Weights of a small mixture-of-experts language model, trained from scratch on English Wikipedia: 64 experts in each of 7 layers.
Below are experts of layer 8 (counted from 0) of a mixture-of-experts language model. Rows are named router (the router's row for the expert), up (a neuron's input weights, with its number) and show model dimensions 288-383. Each number is 500 + 50 x the weight over its row's rms, rounded and kept within 0 to 999. Numbers have three digits each.
Before each expert's rows: a language model's description of what the expert responds to. This comes from a sample of Wikipedia text that the model never trained on.

# expert 40
Country codes in rosters. Three-letter country codes before athlete names in sports tables (ENG, AUS, BEL), plus commas separating venue from city.
router:478486603507512466565452541454479534517455478550542445577417487466479524501546495433582504515448528347524468447543466484448464552458605507565449468490495517570489545602495611498449531440444504423520446496503570428498487518486480523459497518510533503464459394513432486527462517532454393448
up0:523468449478467501418513567466502465567489538583569416594484533555449457417603557452448491474548537488517590566488534407554490451469470432550536467605433473556416479509476476410529503550547559502503556548423542552472481581541524510496487488551471503573396488521487494470438535568479455440
up1:520450464455460557504508424537446602521366518463415409549433441464476475481515472371536438473465511417635610487530479558428523508474510441560463416523533553503564555418580450585463502548511446539479451471487480476496449489492549495531481447586476414550523491499594429521492471590426452504
up2:492473494549547557556540494522486453540519423468500516506489515554588578475503377471515577512521591562460546544560471544479488522449545510508495547388575482631611546450527512451461541469594569534523450496534531552450461494575521409475508554514474456542500531444488477489552496481565467503
up3:510467621532459438525545546491500392469482544535422503527492453531451499437487541515506504372470512416518517505529457480595525551502580494507408406512458486542437508504574533494523568469539553495457523566530456438486475456519471528548503610583485483449496428552495526491522518562487492465
up4:523414532472509547461498464513509528454583592586387546530493430501406570533420597500574479480495536403584462543467481499509493523443488483393549418573503525526531421538465539453542458449511399434489540533470581440518446435458485489533464457454534552486484523474504397473620437460473595454
up5:470477535507486505509570579434412550582407450576537574468488491500517457541409471408612424467495614500501656447461423521621554471463533567513444439454470428482537482537536451454490538502518477565462486500424466451471511516510529484586490537472484493506459519481506533370565387420545551492
up6:415485562549408608463526482516477432521501515537432465466461435540505441548479511481547557475564477467490469544496451521487544522404532488505582486496518444454514596489439497499493526505487546503526423490585520538419585498499573487545613581517467467538447543555497501429490604511511501562
up7:622494447440414509552520465533495542492531519462480468488493466435498535478517534463475408483472450452583550515527476532516399564373538530624522363590528485547482500546512547419528499444526444407485481488514522537540537578609502556644567443549473474590478487490520517511554465445479537538
up8:479483553497530485495478345480554548504483575488496495522459489511425499513437490499430529480465549581475548468529501555390555516396551492461381497461505531478455534600489558452488520498444499520453436491521535490438523437401499499475481483483527442486502611496439386479502443535477488489
up9:501448516455591467492570424589517548531461556572519460500471518528503531499436491517573583465457520485530490429584386483554412618511502434441499464540475519532504511565497538470438518571426469548551487533490504520511487437446508509510433489490590480521548512397494428366483523560543529574
up10:486418401611587572555520547595462476428487471485425498463461574491465457413393453551479508524538508545536615505581424495512534445478434454462500432479536515507546477409530639450489531532509480486456457546521513534527475531531543510513476517521421495470501483422448566568487563478603485568
up11:542491431513490413449469495495500502459481493440474509465550447461591451524429479521497510490474479472466502447434518504511592550531606487543453518459506446509479596516517413486506479504491539502447506428489485544516505568397483549403547461474486487468548497480547425477489499470497487518
up12:577501491516434562509552445399437457520416505497505534477470515478514449544495486519611482433520483516473533454496456512454502429462439484513609412524391455470542488441503582483419492506464468546460488419447432476508453390461547546507544427497464492490579477475504532408502467531545467497
up13:512524470572471461511469437496526538607420489456478501564423439456373508537476477587445596448505505445565487509427476460537522495497482500545465506559495348490538523535530593555568545542482623502545495479498568662493494548436428531416515465508509490474492453402465452567492589482509490471
up14:522469470466484596464539512516503568525499492513483536471482497465494468459500432510480433459486560493527467424586444582500519512456518521478445443487522495544537466456484556535512545512641471557479483475578482429491494451465607539456491522581571441474474473529468561497562496494542430470
up15:528444464579497531533496600495552637470425430439506427589525590486507531460425487489567500486523546413416453542548516463473540531454464579556517456511538494521556508546471458423442526528475446515475506567563590454408496485395426483492461402538434497495490441527489486521549457554494476473
up16:479564492406508506526518558548451541440588473512421521505484440497489494479466445525441424358465556534450571523552398416516520472476417459595424428556503488537454547477466510466573521510502550530577552495537537429570479493557398441451540452504415389527500448538483508502529419615580494519
up17:442466482499515536492528534587540504545503552530575622478540533541514592463569428581513472558499493448477598486531529483455497572415619516500487550395485572572603563523465517463461566482558478504517457464468509538518491461564543415473547572529536495554441428486513476565533489528403518465
up18:480525518534443452555430521572498377535515528513385498512524544484551535449500453506482453443569484452446491442552580508477530527504564415369613497493495516459502468528682567504493524457358483578509480529422527498537542479423434470532459525423565493594504536517487535481506503501487540434
up19:536493481588494434454470469485539505485563503401482512524507470523510432469460557541472543418535444478472474512546493381479523475428507429535574549490446546573513455539583630459473515498505481577488505529492505544596516580434398516568479521531529497391526516510593540528506571546567509529
up20:485552500512417423553532532467575521509510536526479462433457425535550521498456491533502453462493456525511559540440485524429441452487506489490399460498509510499503501558531449478596480457464592451502482526477461568583415552474538567446398526536530619483517441508592583528432477450523457517
up21:565519583533519413510590502460410483558510439412459526537487472549563494422550480511538529519505457584479504534408381461569532479438481462547436489544483497538544535479640619487512455529413573540475506507546472563569495525445468491444401477558454569473531446453491524516501511580482471437
up22:563499388525462503525470513480433583569424453540570509523444454482528508416623424480483590480482472538437451485544563482443588490440486461567506455588525516526454465424548575459514528452489515529414485542507626490531615384526427543465577511451557500509505472563506487468550450454511512475
up23:533594526514546408482516436556444435465638528580513480456521602532489516487491557544519582501513513419445520384488567487500485588485511492511412536477500477447570464497525573569476518417496539448464499470564562475444614452468486472492411489536536561499517546489484466548601518469543416468
up24:466505482481563484511517505455530462466414488523548478484499376468513498504579525523523482528503484463512502542582481515476460694489510540538454410514425462433517587564561524486559406521363538499507542412546457516544414483509557492464448540564519567496517531490476415500480462585558421520
up25:582516520567498621524525489418479482524458540574479561572387491481428464558505413508531501487453578541554415549477503576491470512570548407580523526515477540573477392451476561363439488572507471483482474494547506488549488440423428521439426478540482563545467466530471384382561473417482478514
up26:466537459464529458469443473472504493454545574592507454525440528634477496429509469467576443430465474530498481493570490476505581443495398423469485533584461513548498583556494597461550471569613465533498505561528461502483498445441546445402504450512452482450427525462515477673535496610517414520
up27:521485454485507412567534484532473612568496544538532498474484421460558493564520463431401544482524504539621543514464417485388402443494492509433579567483460400510542527465485462535562456438514495443487519472450484463552518587474523512573458427553553550421475435522480533415454412528477482491
up28:510496472431474457529520409505449461510570438503536480530470470538511514602530533429567505473479534599524466516451457424483588579474473514566652491475577533506556488435511464534585516413524567492510441534452528571520491474508513558479534446432480449441572667573556523491549555572518511443
up29:572483468471432560508521471481499453459488494522498532556373473454486464626418450513535450512512436526523457482494495395497460525565476414541500423427495604470537559552620556475452536472503437429458487497485515399425607501499491438550543491542564473531536463502486399517484428499516443522
up30:479547467444518426602537400482494521508515473491596523500535468487639466573458438600524505550491499602469492476440488526485484469474606520533518470467545425516510525546465455471452474473503492420598410550411502427522443539402444488599559562538565460499470480544467494524489468574550444433
up31:450495467503573537519571534413498519548515537568482434523477454480418578493443537473433536463452497416500467491546451500384500463469428451429496469573488549531531528477474510629405497439421512518516537520525540454496478457393462507414535488501520496545454525562446473522483493588617508571
up32:523571547511543548483554497521409510434505522496481474561471528456510442410520516460481545543432570503520498520440485462510463531515499605409550411570487536557491359494505547552475559567538448492431484540459414594559519504463381448503477501478487534534425460471450465547562467491474431554
up33:376495517488426408448522576494487449448549440472385507505494484515446541447511549505519595457499430455546478489500504483482584629526481541533488486492533463490485566471468517463469452456513419521490497533546440480510463574521535445488482412573497431541503414489530527492607567509486474425
up34:421440509512492349505526348565398516459539524528536567556474484482432408506508502459515522442559521504502478478559423423447444435514450501473473620512486479445559561564588469516504525531401535504384536543561593536537447484463463537416455490567505401528491492555600465494547465486587498542
up35:458517509518459521453447551535487521388434522493492479549436502459480453552550533449425453433575460489491530497506538464434495469453512552452497413523429445468604495532546466528556486423510583390535443349525587545501457468456490491505482508593552479528448494464398509452517509485543512510
up36:366523567563511460493528452451453592442485375570541464583538397425469510437497453571507463531454502448582480495502441483505564562443530593457505439462549474457432463551527532493452536469477456428466515522516505464488514440485451625485599432457598460540447523500457502455525442518456511557
up37:539460469354568497429417483513506494551522523529510515588483452517504403594524548486448517539383490490513467517510464478445415521405523481427466459538509423490539537591426486432412540541502425496549559495452600480504412511502513476552551491544523507565522373430563409457507519474494524516
up38:526539491516502468494519559432474550409554623528494481518507495493438454494505574523548468523558488509542536444437536530539503528490519527518509474447426513496537527505500535489433543546511369467517648517532551456547507446427482496410499422423560601501544481581375396412534477583525508555
up39:529540321437494495535531506516515607508464542493480464563460487463476526452561468514467528479486485548412520419446504503578514562454579539549473387494536424424418494616458539520453567491497529433421463568535489475574421375440547442608425485463539451447446535548482507471496477419535453401
up40:530502471410553472527627590536451534596475503512546574438493534567520544473427406585437572491495433528467533450531385569428408534491466555567508495400486521523532516526525518467469469492486410557550434495433491481497492504568445535508556550478539395508501629465465569553566566446448536472
up41:446519474418485499431557482470483493596464524456501537449483539570536486470486548562512532476499465500544423494503372482508431417493623484525467449507508523419505526497476562506450524407493474449473588482549572318494459501414459508477456465473510570588494487446476513481523479478447470539
up42:445425482511487447509472516493544527459523504514519506482488559507441389512588529474487530460548443538550465514438420490483468502489608512485454500592397533478473475540390559432422554534549503485463380506463558567517459450447476601453432430541466521539513551416431433495478512512494394483
up43:447440412516568551424467563382520537406465531460507457480406532458518511526521442529593421457529418432574590446498486470533386526503450515529447412504448495454539521459514399553507511549432590384400431484530499415532551548467455482416478491580437544552513459474476540431524444459421397445
up44:513533457438568502526470493448467514531581488469561593495555600477516466497494496575506462555470498498544512513634557465547524576379602538528509477572566463469535537474565533458531487484531467368468557473411542470492468600472460572527537506544460472470517507487543574498516479524470475561
up45:599434458550502491505544413460507576404533619580483489497365514484548444479550422416548625538514505438509495535565560477561442419503482462439425451546522528455459472464545483588495508449461620535553466531462463573380547486523581557610501550512465567498433480513529450455481534508520504530
up46:443562476560466613493490486500448475561545459555508478565512521516509658566445379494462392527568409575463454561576447456506486436499495418585497603518505500552499541525554441476529480420540498527420500449485560462449453484497443516470536524493452524510477457516479530461436484590535488506
up47:524486524512461457458475506462524412506509554514470561558528445494424412456470557432476418586571564505485440426573501548455505449598520445501462494504454552458553550527551509477469492589482359507356487460439515453472514473459451504484485535477567533498421398453521390495556461600544485541
up48:450510412464478458421492552511571510527468413540547537465485576498550551505412480426540394488524508457498461504542525457524575470445630536438550495542407574518555486406435433516499608580558531585505428511530594464509513602517388594446483543537570419478487453538451496499477422440519504485
up49:427556387465494469498415479486391548460524535459484556512551532581402519527621396541512463426486495512455591533591527476576496497445548471527450444493545491532511410448457532492487538503477489493471496486451520465485474519463499548535556543510469518574531463435631547504463466485559403483
up50:527483535454445476576542421493486507533537491615492478520480534476459507443406451445516578500587535580501423466528557522449512443510523490464478531510502469520544508508509558629493545512453501582481472522566545410472442573474469541390475506387480428440494396486616474535535485496551533479
up51:429527535481562380552580339513415454448421434569538504477606463503412385421573439571481514490453555507452425557525510549483455476491555432485535556495485516499446571494445534457578523421438521511545427500571503436508512507574440450468558504459529458540543477568522528431452508548505537543
up52:519513528504533555543452499485572586508560475541485526554490583466552556575459493444511529536527497460542512503540381551442423478517477448471532428538510573478447483530522616568473462479520462489425498486464440611509512521449516442375510493480558469511541525513543579499464445458429448617
up53:397526563522505438451493427402367608488521491578437419476554389575460487475510482591430505569539545429512469471565498526475617512459541470549474486538456547510539515549517486516566505510497510510555575503456491509553521495388474497485492428560508416489404485446487516579436555596417516538
up54:475449489618464539499452550517622561424600492533388502434495510475478445500565487464497609486474514474490454493536516449425498485521460477437362437459457454498549455537459586481507490495538541504507494455586502524564451504501494532532478494529551421518475470504459525418467502535431524425
up55:497506452420589531535484528403429464538448593450487492492488510511538495455438488570512489514527503447546467421441386562510478464540564441520466405531479541519468529597568565480459407421527469486421496498514490487513517419444500558505451534568522456485535470485536501585462483486529480436
up56:498472531574508562459474530495573438456583456533523471419520471430490496438580471527408518382529443551467516549471456492472539523482517497536541469428467461555538471469565539560456538444484562571483525517456468499504446538501472547458450513490499498479450515531470422546522461465542527512
up57:524415433541534464489444522552475577432472546467509508504556485477471526494498543467401425476462542515447485432500570487609513542507508445534487635473459500463622573522544475421459489450522492532421485455542515520505526517410587541520513510465459515442517481450518603522609513498484519453
up58:504499566386511561617501512484461523450462629484559543563554602510554560463486452454524504403459500427510567499519470556512517529464522494507485439556570606538469540427433609508536412449604488418477542463492569450473454490492622475416489465454538542513447514430511499497467605521534527511
up59:479470580494496494470529638480493496431431532543541506483523424542533442460483519540497498462522515507494461532534530475527490488494471463500578480475541490490449507475488554460462569418516431511514464438569510457576551545434381512536521413447536479517530452519426483503550484431395524486
up60:444419560483540466490470458461609458495441557505486511562564448531468455457534590568443485458523467505577445525450562531527493567397498504606459489522514480435454500540517550492481487564515468555517471446509523443521483579485457498481505505465506444472504467354518602430598414474535537487
up61:547492509463535468526447548363461515541492589508602531541475451435566543378424470503582517468488525461509572475460476482479575528543510536443533492545415520495575496490621502474481601568443364631482549514471529474450453506521603426469553469460441516587480474467560513473430504516486520509
up62:600560542440570501536551505536472478536557433479539440528530520466464413513515531574413498424466532554539466535491515516510541491519479591544528534489491601517487535485424439514453587512464519442506530532502523535515497540507511513519466543578430492473460457518415543420440409487569553410
up63:461528555432517506549479454527534554521480460495465552456488440559495550520470485424563606495468578422581538486490479491561473511482500494485408417502466524563414541510517546467552527576480463496472468477437506576586473459512479464396537604506519509519486468558531538529530513507458459424
up64:494546561475506438572414481506489448538568547559624468577386490483565559546495449543567535512440467547547409492559500412371514575495465479612465510527594453467463519509563489523509432508498475562564549448466519459543502490536490466527477466558538458517593391521553540519439533527518575471
up65:460468492521609504559520535541497485459446548608387644471534537489490516499512552405584425531525443482499608519499549507518610478503587529560529444551552371526544541521509481454492400592478402543479525469335506528493509579574496469444448534458553560506488472491450536483457545483536464465
up66:514492438549541528471552430504446522440491578575535477512444562563460540445546554452564478469549592480491529508516536396420549419440338487455496568488416379541570472444553491547497472501447518401521520507516488419460555458460601528485484508472623523517488448442558472555497465491488506530
up67:455470556466487488505512501480525470412518571552451591550538507505403375454580535483516498584427470472527533592466478558494480471387474379583481510463483430398533572487482537448509468471526486590474549461547572523501557514528480571412469600402556473437453455504526471553413457563537560556
up68:430570505435548539529545468608446471532464505581517636468526484540450482467507534524544438524491513435469565469614489535554566437594523484608508452434465385497489538486493481490491495514485516498516481599459499507526488505459465428499571454392537473554419447407475463501536428499477525449
up69:457494522469452445509514502552565524468547512459479456489340482458487478539428528467554571420444542450496406437441387386564500498428492469556436414579447440463465585538513556530553501541493399466481512395483519485477547474543451575504468463466532580429525420482572507476465480537515467506
up70:462444498474466483508564569510433476502468478527515572517482535550566515427443491442574416499398568536516555437521486506504553478528512494621520484482524495483531497584536528486444514505489454472515560628463511546610605420518500526509491515572483538496487438464448448492438438572538394443
up71:482496472520549557497432430478508531538471516544509532497638557441564444430543413539450454493508523512508446512560470540483538505482527529519541540468448458518475441478467520537484492458498452441486495532499467446552380415505512545565574543474478449487469560469539589435332495551509539565
up72:455482605517562491497572534448536446556507502606520518506365432508432516421491552398543496554453571504461492432514464418526591469432544509543551554483565514587531582537514554463512472543481495494431516478480522485533529444507478499547383494485531506420437395509480445467599451520507496502
up73:482448529509475577483426551516544522500536470492531571547529474470427549464543560542555424527505474431480555532479461429484569519441452425537415499516563477548523530465482515409517531515467462500454534477539415502551459471498481434418530496494516455502503448397533558573451492525477490494
up74:536569486504526520521546480538451575436415510467523490450460539409557486513577516464558455616520601575505525582490499498445458444474448466446524420440458470427605456564491524623467524589486588514511499476468451458473573475508506466499428510497553408536544465520445546408514479560431436522
up75:545480501424552484435522408474455575586611436511461492482397531413509461500398589537576489445618426484542479490421536526414590564463436529510570530389582561528568431475441511494533500417543535557369508493483540449455466530536459531508483546544397511517577467429564526535548529510547477517
up76:469492469469543428521420561428460507487464495449457561507424517569524497585541496569426517499549458444509507485505467465476464512446602495458373482526499583464436520500490551492470492416526536488421526542428521527553503504520462574494585471458604476538408420531568584460394487577456485591
up77:448537412540487446434556569547565527558442440547527454517467536610481417481417419474447541438511487458509495476518551429549425534483515443428532419481509501503576515525536397489488396538425595515447457548545551514411516476455493508501477490562527522558475606450488512396565460471447555542
up78:475436579479479401585598500517486489530546596537538501532420530497465480506509582463528505507506577526541571523542426569551432511464530503506524444484530507478488446603494537473463420478490552465457543501475506502467484532403480448391446522508568444461495464472476496512492456522452554455
up79:585602548482538463498427498536504557480503485526508423530353490583522505530487506542540509512469593416476494470413499511423466488486518465450511565506542530491487494405591528484503510413520428461526455444493437595496532486517464559509440569497495434479482441509470454503438503544577518448
up80:531497448580474463536560486513458543476536506525594528504549583501442481457535453443479489535395490518445468513427546504416463530506541506577444470551468414450495418564408497516554556492455514535491548440503420377404473529497517461529438482540477558506472424444458555483437536511517526519
up81:535471466423460473481478486491521496449513542501439500503507514445466492491472560498444540538496534543455446466578544498458580491474612511468550546509549475428458500416356579420537576501467438499466510508559496501597497452463458418435587461437547571499592426517476469491531595559466504463
up82:577575460497506433541566460445563520500515531525445482549586489522567600492412509437446501544493417418563517501533422528513528536503527465437500552533429499526584483528490560510578469537451512475541509502621505449517480465547539560494604412377529611499471472514476501502464484531523571526
up83:502458506520430527493356467433551507397451605511503557507384537470502522542474491443461432542582544523429507532568474451438522525480494478492519523512457527471575553573581558550442502497494472404521427451489479554544495461424522462500507559510497523568526426437514381546511409529459558575
up84:554497504538605385475464472619513447462504428581437502497471468485585501406490402542496486505540573485498490444469520461471545536480576448511541448501597515448572488516499511480509550515544511482422573533520573450531471561466535546500483580557425440518508516453493466588466445544550568479
up85:476439550546505487468496572528586602434405537474501476464541602463480505524515393592573462498496544498514485503582519517431473520493459456434497433502483477531609535547549553456497410487423479534433497462525485474480537527498545559531535432496528438524573498496520538468450424577376380425
up86:524541466438521419520571393538523513509540539519539482385539554530349553486551462529519615523646504479527490633494481367443478510499474495466528508428472491513501524470427504482483428559507551552599498478444511457530576421476498393520491507550458456485537555539524457557507479442471508549
up87:506541609558519507462499444493485493443553524490616505476480497470496456425548460593632485476484528508509528554495449567483456522478616415526505500423608446572535575481556492527420541470433566533507463501457395593502483470545464506405456447590590578423502513569423512487479516471443453446
up88:462498488500581442455598480412593533549555480501524515504530520429496488579487566532657461512594443468505508493462471480473517479500487563453534503491441515464582463537551467574524425495561466532427501518422537476570429561585472510453599522481448469519507591528551511542592520559534512542
up89:525420460463518438565512478424521514460501492568490491533530548620466583437516480572522523540510506613538604512498494450428461472501472430552519458570597523427560540529489468457493469455498436532399425425564523476512551503416535498492465597516503495444460457495470533505524568558557503498
up90:604521497456536464453565543471479486511508501528480514494533483587550555574449431555454540441529555490447538573449552376473542575533464507521587556472557539520511477569518428554585568448507568496473460557507563434415570568474456428460418508575423474481533582487498483508467470438564520596
up91:543454541499443472430587458443447544620418550493451456376472467526586549509477446611578538488512496476520478389510520519502510541518406513544479502479554541468459523587434498476460568528462477524424467504427540448561503491578405557479532456413450476531427502491457476492435441477474477466
up92:424533535430548453483460541549457525511494533586467407510493457500419472561541541431583470505458551568418515550530478497504532545445593453516590504510560588539544504481458530529496432530462470544495436400506484491472474415460455542484581478497424377470481436509496530481648511449453500492
up93:518486495581469448507529464458481500418523509618567465510480551495508505448545557405595487536511516490411493486498504491542603416508491558533555505587482532518471517537463543501537410561446392509455468454463413523513499468524497493454462505556533444495448538549481564599510559538561524699
up94:604519536439406506526506542434543484437440430555500523403538447512510540545451434428639526577538456504543501344550494411518599450436458473493520561525494513430539433553512500443430510450442444450487525485447568461538455591508502441478490476574480472505504499625553470579514402580537458535
up95:604559485508426565496511529444517583427578439522506412478446442516600463488456503403503555573499433457576502587546448488502585437476480489601512456484492459465610423540556533452488489544612445447520436527481469396504417510488534524507504593477506407502497537460479475424419529480503426476
up96:431430458453519561517498424479498464449541495482525520550416551556439494453529443468570543510435486543482484489498540519366554548502489517543459467522429506505559560472476512500550503450523556422554451475479584429436528445480530588634422531475456456369508543523420430538531518451475491499
up97:533410486452555526525472514498490570551528546511511455630481532517428523439481532466414506512445551523584553540518482539522470521485614549612542510479395435466591464480473535591536633485501530500461509473397482538520414502532597494511474546476505451595426397457450509541521496493572479560
up98:539511523507576495514550540457463498541463624516444464477458514502477506592518494515466532531426423478500395629538546555501524488467499515443489539453451437536518499512560519543510486508499535387593508524559444545587482500517500536440475493493561575447579485440475498496497432510415587547
up99:523469500510450518485562434469445499502531489395414497571534480403509491438510450554443507410522448521499506450564452450456376576536453521514462410505438498558517494488592579552519570513472450443396492592516490434615494623545434517429485492500454589465489339486418530636517455492492452422
up100:541424355571421508496526520475431504417437540456475463509428572584566445498461555571512461524482588508493482563457595425553487534531526432526490464619531435553433452580549458503470471503507511559522497537504514467501452546540519574486465430524485494516428473487560579450464508579545557472
up101:445487487472471419552515555517459582544459514534513602492476516461507416560504558473570493489466518504484550567456545430502542576491503533590498545482469519411568469538516460442513540544399484438461415501461521495496484443526418555496506442447546548594501502570461503439508415453520613541
up102:484487464476548430449550450529488544505591514535546453465548530436525462437478509519493516525406424476488449512509550499522570498544450473607487495500418551463535474538520547482530499540571502492549511600515481467642440452605478531541459585479458503420471476450529545545540459583580458455
up103:462514490558485550477584517565520513503446482497449468590526455585529420608480516417485544443494450593586448486545429598418522529479657542539492422569537550495516541517468548464545518482559541642568513513487523558408486530614510549530478535483456509472449457504471483526460509519517586463
up104:530492492544482542507451488400522487560488532498510453538512497476451497462460489470538459496606560476517525588542467508544460534488513638512522492508376484468547495457557539484435500526604478473552546529494518497531515578433476539508443436431532477393414417560474504544507483489514514484
up105:533559567471497559432596456471565520430523455468539454531555588568515465425460517517524477522558475527550498492498516594434476479541576498444494537502509478423470573611533505451457450512495493502432555477474532504602515522416554427526560468576588564464521564476391429547497525622549508446
up106:562501531520496440513530534468440456512612523516506538562550530496559546541514505524504387537460492539478608506526420570497518437438452491519511455552541553533491461496451436470537442437543505422409477498501485501390585483547466422504397472435487455463563477513564480457461506503436431408
up107:533580510527541503524437541492485515458474537595559523493491540541576478457556567486606522462491504552566401441473464493554481478432540492544456488424513571530574528598470542442529440522501505489407494629454519456499548577531556468533545531479490499497514552453473492474527551496512554565
up108:440536575555474498538470477500526530517448530566559527489474542436531473549573501465536561516459524369501499450542474457482405469439618524462447446529568503635563498552529570621514541549441551487471399453475482508489475479521581546425482528445530510525521423484459460555459555467519394469
up109:556520567558487542516492503517437529630399511440510530520431487444529486500426511418514560617578447432517523506542551538548474431521435384560506582442432550547543448546564547433428496506546476529495484508509549481543585446515427501524411485450433477542414485569453469506517498554465496523
up110:489502522482464502482459476551486532559532544518592445430497491456378515477566547532584505516459530388429411526481511564411511468498486461524492468486418540533589488544496561614461543400604450602568448504486396482492539510457493503465505457519409457507522583503511541601523529530458457520
up111:448497461436444488579453551511522580523579532478666503497489424423465542474499553425479488523451517453475543501433598492614496480481491478513549578489476483569553505541506592538540529508500522502506468422448508574602442527559446562498529512545559564467528472473445480492480491596413489447
up112:483501432472532449492508533380483520427502428489457483498468439491513457537538517525536585530496514473582480469478527512482449534516583526480533451564479590520479526504585578565477448527597523458472505510488475522471506408600431449428461427457432505577443539458509554455514563467661532580
up113:563408532552517479500514466637505558455494550595567565550452617475464471517502550508473453438484477496532434561477399530524600479427566485404448477489542517542585514429478496515538482533374506576480528409491614453464485464520521478576517555547429470500526490470488459545559523509461430466
up114:498499406542509509536549500474567496467570480513446490525494510498486562534609447501582445547487441519501428523510490462456497562557474455570408454537524512490541502439502488507492566546536476487498524497565479460498496481499527489507510533450449494524528477533533478433546415551429351491
up115:497567493477484500462473581427420522492524441537545531542453547537612513614448467565545487498484492417495473481445456527501560509423533544499504529474486521606473524543460572481450437499493483471598502594548504501592509482394474464571550471565520536572488544617578497505494561473490413436
up116:513508553512585470542500472504516542489549476565553499545484499450422490504562459444510484436523556491518453503466475458495519556514504435551354489457502485445529495504442390538502499438480617514531414483542534538545580558455519507504500516692556571453482462519524475545496598463420470503
up117:556548460503483508446466583401496511426534530531549609453519508482449451496438505546399574569452434522499487561492480548428500454482420447408501550460453536515513644599502457431546520508468499570510536540472545407507447459542511475499474413580448620440547548499437530511447420505530567420
up118:397531491502405475497556483522466507502435501546575533558553473533504504532496460491538506543533541432430407451388558523488448479477484393522567451510566438452442566505560543536480452536477460501555463472457442550531459531463503540437553503445565463473537533553506511445454522438499514556
up119:466402438494370580465534490455557528465552506578460423522484446488520487513540410465529559493521485445474423522446471574447536530408506534470390536451533485554559439495450537512484402533387523476513463499445520423482512395545499452511597413490497541556448488411481477483460493429467498507
up120:524555449530484401444481471567526503490537488526507481445463554470540557500433513535538561482474554450543636505435494581516552553534488590464429523499534487536498506630463477555513516459535533477542534493456509556546444554466490449420527398543568543531463503509537596449434478480474443447
up121:510511458595541514484371504447609511584564436472559404600474524547467551601524509496558485459549497531452483457462456573473516504532542435486547467548541526481515558479593504571502461737481530437482483431386532529473526454398459586450482585464532501486515454447535464467513463514478480476
up122:546383462610475485582455415505481557474466520562518527521524453501572431502507516491479476469554469412455433450380473556447481463493588520498551646490531543439525538494474567508463511430436478505463537471461533375476530561425525498505519437566550480583485540502399446456524517491445477437
up123:514514470528553502456530524373563490519524529587442509433471523581607574461460501478543476524552422483526518472568491422414469523503523470530545448577490540499507488526516467468549561520502434494513614536480460518494487474415507473450395428559502476476454419565461571564528586513486510428
up124:546438503490458572483506484547476566504532505549544546551646515501538552491503500424543502537492486467461403546581522608497420626487585468513521543519476550445449525503503526432468450543424525509501532483515567505514497489550418389546475597444488570508537551513492523515513488486485463522
up125:517488486498543443480473465511502576498471535568466466489418550489584498465547566534511547530458533501544497372461524507515565448550447493576548414456513496500514466561492486418357470498532531520497482456482583497616447459455519520495473610497471521595425457478496468487480448555573343488
up126:530529519454471486527478623501540553511541574552533497528472564475551427545403499414571465512369475484450478402476493429500546546491466546532500530497549432519442455531511565497512493446541461500470549412481484632453537529497463509459499451609579564483466509524570578460514490348491531558
up127:541504493527512424516543446500520540517501424489518539506520433425578646495500522422646535531460557513459461504515441545494569437604523565485574458522501583512473437617569444519502476526505443516453433529506374592495484509532607628530507453484448490426508578497554552550496561519506434551